From a checkpoint of a small mixture-of-experts model trained on Wikipedia.
Experts: 2 picks a token, a shared expert of 64 neurons.
Below are experts of layer 9 (counted from 0) of a mixture-of-experts language model. Rows are named router (the router's row for the expert), gate (a neuron's input weights, with its number), up (a neuron's input weights, with its number), down (a neuron's output weights, with its number) and show model dimensions 0-127. Each number is 500 + 40 x the weight over its row's rms, rounded and kept within 0 to 999. Numbers have three digits each.
Before each expert's rows: "comes before" lists some tokens at least twice as common just after its tokens as in all text; "mostly gets" lists some tokens that are sent to it at least half of the time. This comes from a sample of Wikipedia text that the model never trained on. Tokens count by the router's weight.

# expert 52
comes before: "- ", "| ", "|---|---|---|---", "|---|---", "===", "=="
mostly gets: "\n  ", "\n", "  ", "- "
router:507489541537520565518540527438416471559477517529489499431519480516498426484510482473421530480534507585515491568516542478490580534468535582528492453524503511474479559421444432546531509464528491378542511455505537514518519490508465454541457527478475555480508463514520522473569459434553540447435560517490525461496479507498442565541534505540491473490483583535465509520445542459509513468523
gate0:529515533527518553455525489488526503526582492513491466526468573475480478543521475458459501532527527501487517550475453437541447484464476574527614461430472488503505496518533446462500531404489566566461587483474541485468520477479452465500449532480457426468510483539471522581466459511494491468512447524503408501438504490548479493518525522431576566456550523454461543523473507526521491484407
up0:472496477529569565537537527449537489490562454547453443456542530490438453577500504458462509461555516483474564551481506452496461519454512567561624472447480484499428461465500459472478499342435508503440514460527521458496465503517449518509455470515481529481499477572458508540494440465466453468543474503521436527494484509511512480501457479478525552516485538499497467532472550549507491448470
down0:531490458410452471484513462516466462493428493527536473456513538417471498549599433483569509478462505495534502540470554549479481489497507450533492532474458515509475459451494542496563522520450539487530438513573591545479551476572519522468495441512562488531471520534434490557502509549496532487530413506524545489494519536495519543491485450422515469498541521569480539510536532453410414457488
gate1:505444486536535480464534447514468518566482525576472459461469519529494447596446483510554548507525469450477527590482507537507536571551447492464468495510468419506515480543492449505493460536542450471510503562522539532461481468504516532410453482501535452515478506458480427501476482415569460500518491509535469420527495512586478499458535511462504521486435479509495444489420561489557469439424
up1:525429485454523459499476466458476515510483480535487522463455534470453474555511460509547546492565498503487520574426453513494447542494519519447446497518476436593521505524440429534545426542555501498469565496512536587513505451510529506429449491472535477514443533480505452483458482474533492506522570509558443393558485523470532494489492551477488552531472470449443460431413493438531459499499
down1:539473551479534523504510520500535476532442417524473526490409501482478437489501491592472503500496452573515521464488491523525516481427505501473485524478508507518483538561561477551454511447592473529510419512539468471572567499472438540473441521562513525515508517528501461488500478438544493535496593455484557550505541545456452477518519517596515492485527482519435565546532513557426544444439
gate2:515482457554510455580467472439451486525467505547466472417497481511449474555479497422441555471557563490406469452543511499542478504543499532480481496504525492482571435474519498483516516558544438629485510466503538575517491559511492459519439466505504543481453511556533522442474513487500501528440515502527467502489536486551471524507515457471465492551531484561565517565469530576509470581444
up2:474557583463502449504465547446533578463536501470435471464554539498507487442441522450495535498446526532521458544510448422529507541472537510555464459519521542494511517496533518561503501595442527467490484536487551422421426548564523502507498391450504511466546558510464504546524461466554533500510508469438517544518487505539532524474505528510557518517426456569505465534542457458461515476485
down2:456440469523526514500513467522473491539436497404462498573433477437508486492486549570564484616452513576564527471488514523486496514513497533430510476488534473560423521561490431538513476513587520541436558504524460427497531577465478471450476489480506462514495507514545480489447526480514500510480483506508529475569493572526524502457471472460556513495476499455450522460451483472456439516593
gate3:503431571497508499537572464494512554551509478519506524497526451489513528589462548550490539522566527529527479470522537570571449565496514485546521513476499504436452530508505514499568506511479548564505484462511445509425516447485482494454441549424450435582477491502415510528525576478472503492498475471532490505499449560563536494528523586440495496478487519597464577486487518546483459443499
up3:459417566397495463516515406497476482574481506480529504435484525575501553518495524519503527519503496456517533497499467530527504567481486552578528496505499528499448488502503532472499547555566501596451481466498488565457494479465433451504478573430551486576532426502435500481550522505539541483482492527516505464504430515534527534501490541490519495514525493512483636569509496557510453540469
down3:529546464508529525556468486525521602478507525537489521493492533497513424492485551425457473456513475499499502477517475500479492489533531450409449511472532542478490478502542483536553481536520580474521481456514488483474432484556521447508651445594455511492509550510443479452510465504462473541553546549471591464479497510486542595510517536486415498504475499489499505488458500504570590539489
gate4:548460500509592556506517549473569568509511563503404580469535471544518489496503507432471473560537519463506441530452540523512446514486473512480519465544467425491488475438561495547551484447460463489534462426493490475517449483498470535512452567465502491596530484537480457467480547491502512544462457566466441537549496478558579492481489515543457497489395511525443484514474537497506474443471
up4:479494512463412467486500485475426473542523455516548500552524494439507523488463493550529524425484489482446519515520454547525468506496480446440477533497454506532514523533515451425499545570516478382505443560497509474465540516472550494477614510553461489489519473468486582520521483484531519448479539522494523459496563541452425555487524466452450499489581454468535518473499566525466582575545
down4:512465553543521470574540541522539502486439555534442483515462505488475445512506437590532468527518480514443490516526495498485510543449510506601458504412505509452535491437544480496494505470522468509528403486551525513539492417435519478532514523418534438511481513517484462560451575560490511524518453457498431442482460432442523484417490468468489501463460449452468518530511514504524528455579
gate5:535459486525485528481426509491525587484468566414503511499522509518479510578505509564513487549529491511450460484477521551478434476474532556532529588516485525538442520424489472483521460552481460476510570526581488535419509491506428495535530524424511464499494532504570416539526440474449560430515474518526507503477430470542473512566495472468511478458455497538466522416524556465529457475444
up5:509542540501509462410462515506500464506602398591509492527473490458446530422475516491490529523469504563578555549520580468473572553534467483533490467561514480473502501542544500541499547478524510546524468432500448479507537527485605515425510506533512483501452452541488504498546485520515499588516537445482486449571533523483540456447495519462460567517522529526498524504526451570527533488471
down5:505507534536481536519503454399476434423504552492465529534528514481545463444515534504442499482553555515499466566554480528552521500517514491551502535551518484498542513462491468511523522483457460447567541470446513487447559541459492450531494570476517431520497480514414499455529476521517534411367530548432527486563519515452469495533429488520510514482478533543493565505458519491579449540456
gate6:480501487455500450504484498445396537488438508514562466499479523554517462562496507596537463465561485420556514496469473520502529511471508435451482472589470510541507455493481487571526456456477482429549475492474468494492517535433565447503493444513509529528461458475486543442460478505480490473499503542561514414584548529512463503465560519579554480559489525545525508456423452436498463487478
up6:404458529547406521492522541522502470469413479507486614495503560474521577474518459459470484459477555472490517522485469447506546512505562560457507454504546536592537546472536543502492474588527521556457544461502511517537461485519513506523485453514516492510464503459482502469538498428532481473445438561452505543459489451443454423484481501451537444533517466423493499485515493484559542564491
down6:431510544513526491520486519457523506478458446559491469525492464465474521504539464508511516523532509496521508502583495533516551517539455545505547547470379514543485640524477430473607525496480524523520515464445612540530455480540412444542498482528466469418523434485521467548451472479538497489526461469504531494481493503510549487556454531551479504526479500444500558499451502434501515467544
gate7:508537475553568499545479493598495483495466459478515540477509446520495511530505506544464490524522519493498450576502515466554514541532498440480448542522545481542519552518492493450499436458501434480486454492511495453459490586523504526537496556443549497586457472458508517549474512493594471489495454390500446483485477564463523494468495470564506538501493493631423444514406542551512494506516
up7:562527505464537494506472444545539499473458464470550493480542471457508493456451450504539473549509535541557508499518523469502492521561410467513474511547401510505454500523459542524532553472509492570535501487432421517550599477474474589466487532449567504471580492499440466426474503446448545533533523550491537519487528467528473506491546592520523502553472447509531526528489467491447451503414
down7:488566516501460524526434465484484549474515516430498475566544507490464559492519440602529561583536477509451537505486508489470475513539511513466518534541493543489484444426514464436495471529555510487463502509571476490526498549511527441471547500510564535469374451502469490489562469532439493507548463582528524467424489475533523504567550530488539507533498454540485491404549510450445541545490
gate8:514479492531495499511503469488469452584455528458563486527517530520509502490549522507471471454495511551521432517432499577471476473480492474515563499520451442547410461517509468551507551539564477553512503507516464551478475450465544501510464541531486437576504457463500508421452519514505474469501525555533480468508450494487441508456510558478534436461569421475531566488488530531426515343515
up8:489432550520526473518508499511530528605461416466564518536579499527456467467546553440456574528543525533457437499483544544542510548461473485482556496490503518496465456470519444566491520526511462533552405444538458475453508540478535567461501561508555539473449456516495489467507512506528417461496565467520483455467494491527471496480499517484524365523478496514532480487538510518457529447443
down8:519427500486546569524483528446540567507576498489539491569460525433441527506464464584466508507520455536441543447533465522429522511502555587527505456475544481519510477510531523499502483476521469457510482537488512492515467485568460456581508437544507506519539519480547495445520511506526513531570538522404512448526482491485537465491517508575496529432491496485502579489500474512545492531657
gate9:438534458471537522471502494486489510497486509513457573516513478411490579507520507505500556536494470556522500560547494453516503436499492493489462477505495444462400540473449585542506486570489503549469448444482479455502557503487501494536541497462549446494485578544521476450558516508480481527523409443594430509430489518509499420512468572579516527492569453512455447494484500501516490416490
up9:522473497551451501527476549468552494500515514472511439470482526581529433536483435455523468514467470470501567458528532482514542561487502529465483523489491485501578499555498467440507567437519442456566580534526534518479473499522485508461498484476450552497485478502478486598442466561461553524506568522413604482515552450435528555522517477430495493456457483450567507497502548481435548548518
down9:425500544440507488476513451506581530546522538528574486531500537444450543513477473550517451438489450554472494498478493475443503471511515547492485527556524530453525467604521523571502428458478472503432497528479499436526503485536516405496551512512539443601428519493538486495436474480559448527512423527523521459509553503502455442548471518580488421537526526538468534483482462547492494492495
gate10:507476490468457506538468575490511511444541501515442549493505550565522503484487462516487469505450501509616487471470523488481556479470412508511535510454454422521506470506540521510482553470531482530491483524441490534467490543480459522490486534441563453524476464540477538519517514571564513495461517597520493470495452528518487530505496471488576381573449528532520409480528468433509594463421
up10:484518508453469520505533451509473503501466452445502499509481518428417530451518585517503478496507512475412464543499447580520427462514530469481447549522477518500437464493451541482553454517478498562474538496594528450511537479550519502481554534569467490560472567530469455463512454477462532534503481417483552489524532460461507453454494539539461561535542483405428499518477560559478452551523
down10:546555508509479458486465495494482482475484523453537493541525516543459463571466486531515471467539532446535556527513517502517438517514538579473501468528451526522407503524457474474451538462516468430540492508460494497574508531475527568467581554485451472545561443534462495469458441515581528588496523574495476471432498553459545475599541558541583519432536525537453516494545506529523504495491
gate11:511544473552482467547456532527454463459479481493495556491476463486529555585565503584451473544540457467474475543502449571464456489499465507498582525446500549516506447535487522441534534463519508551463488446513489482490553533500571578508557531495494424417458427526550500537506468548473465519458488506507401457523433503521449523521519514527508435469525513539599512447506491477515424514489
up11:555482487437524481543449464485514492516458505543496501582542468490535459540471493584515530518531443428437443540520455510537449566478488491477569474502486506363510495527528518536433535498461479481501480458480492451489460515444558514471515506474576544483462506502583490430500561484539535567555506458528506591486527515558471506465508549509543471485538469509573517483581570491514522539518
down11:532441565461458461476502535451461510532496515498474534579535567565466447446532544454458399487479530508486463521520545474481526499553529506451500483464531454546497512493493433515481463513412505448529482469529484525502470544561546547508523495539531527559548490534476505523451452458507580470522455517465483529539576485466500463450497490462433439503457535467480557632502469537515453482577
gate12:508509497554456500476459529540483509575570448522488508521541483539550468570463472523506474530503444482478492454446456520522471512526458504507515471432457486476390432441478508520488580504479468546489507458462470541453516468399461455490502491477506486505429544533515495496471589480474458503503584542506486497446467542533528598477474546400499485467496501482579551480535488594461475533528
up12:437558471502457487478451550523489480542518470554508481439547435536594455504464452496506468461495489486490471459498459561526500570585457482462463478437462497499432406436464460538530540462477444530508464446441482529424554447478535469489535542500519478481412487524482520490486591481519491480443590512492486457454515503533490536444474540460498510440469484508565507477528511536436498526539
down12:509514467511459510503565520479570559477515496455397509457456515468497477512561517468486483448472546447523431478432469506500518507553483538424529480474473483557483515520504372519604454507437563509519458490507489566495458470511504541470530491572429495492543527552532432548489510439511530515552547447535515499472535537470447489490446514469527430507544514507486580475559488473538543467455
gate13:504438479540497526493482543456498527541442555541484525552511466501522543520472458533444432402541534462465494437498446557479493492459503538455520473433523454474576471489487451575533496538590475518542488513501553495435526456511493536498502494511460473492464512424441480469516568470513438511516516511468454502500542423541467567493573439451476443448581493493537543466474530587536519472521
up13:430517454453516492551489515499492454439457572464485520447446478582508525471536545508507539486493530474491513476531409506508540489486545508516476433472547521529525562499502533401509596504523546499454438494441488495516547528494488473553472436547604511514485497484411457483523503478499491509474453420478492531471415435433451535575457504481543504508485449509515530515469477506455444575531
down13:541548479587502471471562548480487512490541476591591496522539441519545519517407512526529561426473546524606493528531590451496542512532419498457516489489489462503446501550486489478477475549502471426585534457480484498486534529457461535499460493541489545504489520438457537468470417480543496448472518511476480513569546518463486495528475506508481490518480571435495494494536502436522508503582
gate14:461504465478523477517515451470512511461495488575437459523496512474485504500531539499468456557479525512521485482554528469456503460459516454498521524593474566480470443581605503506509498489451547462485473393541487495516512476568561420423479488531556472478516430549404478577444483515521463532534505440487516473546444486519430437518515479481488477539509540526486517463541487569536452433470
up14:483498450490597473518499436497513542444479493592513427498522477457478496510531511464447439485545525495464497530551498514429569436477523486515498505548453560454487425557560493507495473534529532488534451452492542474548564473547526438460495515469508461489526430578453444536500460484547439501610554462562503500522467504494442476500516441521519488548524490550502543494477546558468439454469
down14:566554475534404498465510436431469453525456478463524496477555528583455478507434585500525461484485522446475494503505458582492438454562510508512532481516464465544482527488476503503496566503531499511491569475426485458508524526483554492493447536527504423507506513497428482520496495442511585468458483524536482517483527563413526528504495480518558540562502536452576522503549547431434518481571
gate15:520513535511496505492515558463564516488527482539508498499460487505579484479535598508510467478520515489465468518496479637451490432477488475439471468525547431444487484455494542464479498547456470578531468507470483423481449461525651504461521473563486551506525542537545453480445480514520490509496544494510423490464495500530496486464464523466506476464456530506537484505408542468554551432445
up15:481545450513500522448497436582510484502499508477489545478495500483457458524483434515472508513539480483539538461537538469491489607461442455516576501492511436513469414535524501591535408452510545434502529493511512494521497482498441498518469540502543436547475439424453467457446526616475437502508481556497533516505521538520512478542505521520511511527543520477405484450572445584516496503502
down15:487503496430504559488458540544492428487516448517547505571451520478506497510546481476461552445476470517514482435453413509459502503525476566529560465480533483458538520526453546491419441507551483460525562427542500464515560439455490474576484499565460458512483501491564470509551477490430500473504483536565447470554548573462474520504489451473491612498527519479505556433502454482502519551455
gate16:538479445516491503505514497489413555476511490551538570439530497475490470506536449456468521500572477486501552453491547450490465394466535480527506520551491551502523478512528462561436480546472467476561495533452494526532502427402483471514514524457460598542496526506538469461554456440521450462448485537505583486474517500480448482525448440537512456495500477508532577467462453570475411490462
up16:518484433493467516486522473455461518521506509557508547440499489477449468488504472430443556469514498531482568480552515481518455423459571556516561505492531549463455511602473469516421517524445487452506476489425488493516504430463469478541467474490484580507508546548537526439562477491520441421430430508490552495422519508455478492485456499556478463467482445550566553491519483525502434507437
down16:514494450460545566428529541465440461497500474484550542475434533587532443578528440490488483459490502489512486530552538526493508547460462469557419477471465488501500484473520467512502507570515506543506523508520509536513575475532522450500491509502516509468421414494555491513534519524581467452525504473457511478472459479526441499522464528562465436492539437544510436531474584414492493496625
gate17:519574537532549506505444485488392547480517513544519457448496496529537500473466516541496545543497486519508468546460486523529499508537479590518472523520470591463550433494513482430469502492476519481500529484475495516471553552471523464408549516467483500491547593566507536541529480387529530454526519482438521490482501504514463558495507481579516542524546549599491562514432497506491447550421
up17:494443466497531504510522563383514503547551489492481458434539520539501470543488464525526533535439531535453463537508483375510493476548521514550470551539431603500507493489483468432427503526520483510491512469459494554543494558470457478420467484484507539462523594546512477574520509453567525454517534490517557491465519537507495546429494494495484483481524484547574528571475479462456458546500
down17:550451545443511494531421525527574507582498501480418476544462496533491494421565507480517526448484533464522518493466577527453485409568524496507436501528476437478486566554465513578483517529529450540524488461464475468489528522542509508516465517476576470553517481528496492517564465471406550493458512475547551516565495453472461474457505504514512532517388455496522508585475468518521544540501
gate18:565515548513486488540491515523459520485525491451427505476445509461489455480587489531539537448478535498450525575456505483500520443475568515496565405517553484508442443500463471580542495516517512511492543484523479513495479507506482481541431523447558536449473566547535505516538501498516487451467504464421502487423481492581469534443548412508575463508481536472506384506538453456493548502444
up18:575494503548474481526479499516431494538510529435444515479436509510483522484495467482490565459547516492477504543488501500477502452510557411453555403520539535456494515506521427578544465505486517461473491526493429536499458477491430396523458451458561560466464517490501480522546471442522488445455462488455479501459507453603461509500548458480539476494504538511512366472538456457511492489459
down18:476515555527470547464437452425509500502466434514487541513519472504434554492497464475453514510525546557514565542502513492468500476529479572574551493499495509431525526408474510466510614535498433533464503491480466500545485553528531467521518459501438472510470517504502475494571520520504487453515464475517479567579484500511534433552465553573445530535542496500485504541542531535392390492545
gate19:528548479581408548457532514566547453532531406440475578431519493478501507521509511544472458531511488500556512488425486502513491497398487493477478467467515485504569518461467496561473494546506391568454549532492460506408463534551483479482439507491501548577462499550536484516537497492482470488496479555472506420474479425519515550490481526521502529506498483471514460492497608523551526495514
up19:484518407524483522427522524486491496536491476460520560450468541478428526450537571446494428584487467520527484477517515521473513504438505504550482429443504454475496499510499511514437529490456388592530492461471467537435412484577473511473523470500505535482432489507523563487522488575472494504479468545464493497434497474525550555502483548555442480489500516473442454487521480490546449416442
down19:484545463560468511581514489408517471454499521441538532519552618475590531561521559526560511494531485563542505476504489511446472452492562488514492522509518517567499401483444548519533476481523546488462520541510448509513493536546510531535512481484467458480593513482495547482556595481465534516525485489446467435427496516483503401507458476516487565517494525532486524472526472477581484506521
gate20:538468510488570524533532535528530538469580487532507564509558439509499543615514543479566421470524489491505510528476470497520488543478526414531541468536522487424492520443431495435499524473454429496544515453513466512522478464517500534559519512556518504549512466511492495547489512400476548502484473536450469494555432535446431533465478507474533521526470530449504490458526608509412514539537
up20:558483496524518566537548503480502522519495463534499571525548502598463540536499541526538461526590534520507548563439464501530538492492469399513546503494501407462482493465472442434494538512513465441541501453531443498456529525483500501540519516514538493499489440575478508551487514438507550490480514585403418483494401518434419524532531519508536530545502519456512504490518572495485524479511
down20:538482525494494481502486468501469434637496563434461510447547513472463515496454463504510505489526495461513476528479414429477472459509522518545541547522527511514527545422549414519438561502509494505500515511523587474514504480555532479491441460408520535470499504448489496479582474530524412470500473471539519516442601472553520492552506524482523501506513422547460453536468454514579504475498
gate21:546480503437529498492552472478498535572527460489577492482447480487545508478485509521453544443475538556416504512485493548489505544553411517493395502440455523441525563492484463478414525566490528514532555532510489525458524514486486492430495487509486546500568502495504444452535496444510532542491508455543475527566416508521603522532516454426486520511424437466456482484493539571514458467468
up21:534500506530503526522539510481498530551496394510606408506485460483506466459515491521440515461494562464467453510479517566508520519557461495496468513461465531437516508572489455484451463445585547502494535518537513487508553565512487566444475471552454536435482504562502387477572508502509562559545502428496445508555457547537502511534490417459534528547450509508483496481491495521491479440476
down21:468558535590502514540523533507500488497470463486453469537556411543479553413542522480440571516595548540579516530510475474538440509489461525487529547519441495440522559546458464491516578519494491523537500475518480480513480499488546524551527531518490551462478494519526520514495459500468485402425545468457463539432518491519527462555546533513472499501451480417483493499498563428521419448540
gate22:478528523492539442548505550539475569494530529518502590461507498503522531551477493562587546547561478478493447544543438488528423567515461520518457529582511514522469457507431533502515452513468418481411505474489435570522454526506502527461496499466529459514502519475548576455528490459505541482473507470514593531547443467500520500502463534446519515578470497555427477471517451461500552484436
up22:536427464488462534461475476511531460512530425493510421529459482482534450462519526421483477466416470542495576463442567485451530456513534493500499458419492517501547563476568505471527543510509533470593520524528492492515520511527522434518561532532486555519551470496444432613456472545495486491488481538489468473498542500439522498506537517487486497405479470432542539529446496532512482542590
down22:469492492506497507591489388494491474525533481432448569500459517463550478549513463494572499524471501605523511482529561441491417527445468518482556492535526551554451485461510544472542441465519495517466547532508415559483476464510464501502450448494518468509488502481439510473487545490488524485495444489458607416498510499515485517470573573466458539515499520496575520444490455461518450461454
gate23:455471436521593463547533565513534514508564505497461468539477470574530523544450560550492518460525494439521445522463466549515468512510545525547558510570435463399515510547465469545544522489575486541537449500465410508487510552489490556489528529480513508459541439574447508490475528466527476465515439487528447490534523543569532508447412567498500518492530500488467476578440484502491484503491
up23:496590569494457546503363455490536511500463514529495581432532527508488486502570521468478499512485520465522546539450577507457503431512461497485416549400534522482528515445541505467508531513464530407484577466452516500490512484483500476497492569478447478535417534481594519578535502517512524461523487491493501473468486496462406522516463494468498551512464488505469505501516514439495454509439
down23:516532503475494431458467536500534499537501473499406554530475503504437514557455461579554486519481524509484383553445511552530500528455461475486448489497472475493572503453507530530551424570515470483505488558566515499536460457499472439519534438468432537485564460494394486511443500517475488429498445534493564489564546523552576508499468483523509507489542440531514491512497561498562542496484
gate24:408522548449488504537533528532438553543470532507604503477500491476468457526588514465531541447505610523490545455423535521495491577514511514472464562527497510579482541494479436538470550510515588561483532531510483572505504526491520538493488566549528488474549442470559488462574513512458506533447505520538517468539473521426454539497521422479483453469498483501499456499456451540539508493527
up24:430478536453457465497536456505410548540466453447578569502484414463449471529595532496466549546502541575536454486479500550454497469483533533528441519450492534490488526568514452484562546512482522486476466440507532528441533549555559442452506500498483524468495486493464525476607470538514456523455522466464511465483455484524553523525486474474482499498473475447500463454531400530550474452473
down24:530464511474478474448499488487547419386486520470484457448466500493600467448527503519528477569523575432516508510539551530493469605474453517453496540513469563494516538439468466519540477468473442464416481420479573515511495529529451508440443528538513503520511535520554551506500515521505524450550518474538569552545452522521488491498436494514432532469490446470477547517447465484480468555536
gate25:528553549543536542417482501533471513527470515535548493480491488422546512564500588569529484531474504465520547507500469526464479581487526492468564501462460554490470524513478440574511500461504617482509542457449488519452498500470523541461523512504477488539529475527440521486554518473508430539547448541553439551559481580469517552486555560573499544443536506554480479464508497439553511442524
up25:457446551532421432534548447576480485484510459549514518519487505478570461570562487438534558486491491507507561468537393472439497446468489492488456523499517479484467547510529549580492498488499496498535484547420523496568487523480468442547487441504509526410471553507523496427518545524514439512466454518510527456476500563497543472472536461512482479480556426426566463494499505520550517469573
down25:445533530490499505537515512434581467528483577548466477506488510490523459438490461471500437470545580479504422611480467523490474526500554515444530451494455547502493491498522441462503533430468522547523492417524550526496616517476517579515456485451520444458532487510452495501481571437505508509540466515514457475486545473596503515458488573488517494553482519517515554516425474486467518493432
gate26:560452469500564480428478505522528459483568482464524534530563481515482504570544470502404460498472539526473548541523530537477488423478498481508471473536419518514451480505472459502475466513498584486460478422485483480476482474435510459581474615523459541451473473535520417458519491547523459572510539488482470550492490556449530508418419487501574449518485525475535507492440487486479459462511
up26:561532510483537410460512476521595547507491484469519498488564535508489456515515506513455452443487433448509496533504516446492535453521524447511416502507419489512526507524487475479476403472454522462481445485484555507441486455546505516585491618544461540475477537487471478472490539508537507527526492478503494508478545537493561487401433506491529488527428500480531611470441505413520486468475
down26:433526543473570524475515466474510460503446477540451474477542415510545463526517492492504516509503547463513485503538493524523442618503560535536518520505485545484537499543400506570467550435488474502515493495381548529426486480569503506496458497491524513488528446534517529463520558536470505475533505468489425441555457500504453460498571527446516497551445510561501528439498526497527462532612
gate27:525493509512448463430564544485471508493593527423469557536537506504509445533401464459489520513467495454475523524561565510500472505519500558443475496456548489476449502430545482411479493572480535481546512489450542487494508499494488534479502462461512419489458553485469457494516533466413544470445533536419481496521492515506519506471465528495438527512494387393528480480483534471504413493486
up27:552521531451449492493542547500543477540516508467432574526562524534466421480454488467498475531434466427496522587555557500522530458470457519453444467435581469516483530375485430415500505542535525493515501480457529463479500518526440554542517474499491475468525577506494506518529466510463559504452551517478535505481467479498518530510520528514504487510484442417546480512453567440488414484514
down27:605527454420490531490436522494468457548437514498458550496518519491546462466558453462513464485529524470529488501543527538501544527552497508430549514496513477505492525453491518491414453524536548554498441485496527521527437478423473595480482417556453489511516522501466496441487505479472563481448501442509535536549499481554451544482551472496482525511475460393517461471431543536467419565491
gate28:515542547522465557526457514626504532478482538469517457458533552541516429498435465491475478454483593491528500464436472529493507486513518553499543527533509483553528435469487468471496535472510455541545469450462484478463505550422462460551445516467564545599544543441517473511514519552497503445548469442492525468526472470504529511545566444572473488495488534561484524528478502557551566511429
up28:537595479513470528474507479564479520473485477502454453505555486549465440512545496502484544499489574506503492521447485494530458441491569536447514511518556532536558449481457427500520540486566499512499482421466527433489494577395422508480467499456493532508514543455463485516539474578550495472467522509527559458538458473519481505564533430506534539509517549547440521531432486550609518538476
down28:479484554585541454540493486475514521533509455498464407441512515504499502495433475510553538514517522572463461484466481427580419419568494483439456467501512506438537483548507527446471497510525495515475519454540520549530495527483587458512523531551469456532460511474510562520604482452493493403514450547550475491479446506512473481561503465439475507502438471534522451542447538453558490509510
gate29:530547444548476413481529426481513548539535523484517449502480583519505518486504483530476471475494490459520427477531444515470479530541483465467502478479514485449461514562523416525531438454432501518473522552471521563474504432487402488466468453496424494533489493515418530474616526532461519505524486489565460533531563508519501458530538536479555481543469467482566430511470490507520559431431
up29:541443499420546527550515496556482447539490501469468545524527457562408504467456556473586558508501564529511537483512511532565479502535486461475545519526502584471543515483466524492504522523562423497537446502487457476501468533493569557496506495503603457469511527472515446494440521501591486445475540472500560502459500513536531505502487503522444440496468513550449509493510461568491436606560
down29:536532421563484572549508438502460516455537521492542482559499498458496485548453502575525504499452426484448540558416524555487445461526494509483487502506541525469503525467539516480492484470508474547500547547606562506536545577484465485441474466526462514552477523437569475471541503478487461513511492513466468504519537522562510494542474457567559537535537558495490533570528524382467493555550
gate30:528507476552404445484517504550552496560523453495478512507493429549537526456490507628537515502561451454464548521519549437541463495535509540487502581495453475458556563470505469559448500509595463518577507513507470519396457466453539467498465551485525515502492506540511528510587560454462454492526518533509527546456502491537524528530503441487485492489569530490444545473507563500515549530489
up30:485442586555575494559483502514501437567531445499530523520489526456451464563530482507556456490519522497508533465493512539514469498475514508474459455512554462508538478459479458480532455486428486484453513508505448536465502526547481590495500523536480508477549459556582563466513515542442506509483495434463458504539447490575421534480504472555590548372540486473532553481494520509542522581486
down30:463562451525478496447483552502521510533486494476533478480479528496510455420438530473499562484520421542514522495451506456496461534498477548542472532523522453483494495487535504584460516481558535554496601480486453568526453593550538476482558504486610451463501508475483470518517531518548490460498472538548496553470528538536584482552508492517446540415456487571518454537551540533519532570567
gate31:494442478467500529482521586487527514592473464517531540452552471563478556492504526462482473476514579458474366536520467492552517522499520493429529528532512500555462530546456480541529543560502495519509400473496508405442513456548464538478467477513546506536529532584478480499566464511475526532480505480418481482471535564494522569492529491500469423523441485545463492500494461512550525427506
up31:498534485529555511516495439563489577494561521472536490515412442454550505490492483475490557525513473569517568508549453421512506504464480508560449478495489505429534522478487423454474541481520472523560560478446462550497521492500497446548480590440539480513558441453458511558512511518484507483464426448535508493519441515509497525529488457517558579415525498402446528520504546498509441514451
down31:482511565433471515422505523556491483509475556544487490501470473466507469445530465473512566525436468509495566519484552502432508496486533486564528432467422508448484449462507518444510497479488579486486489517527569547544475441545526477501578499503478522423513549587530536498552466553541467412535494476522482474404475525527526558568485507441475476470504469534488535559438503505462497592515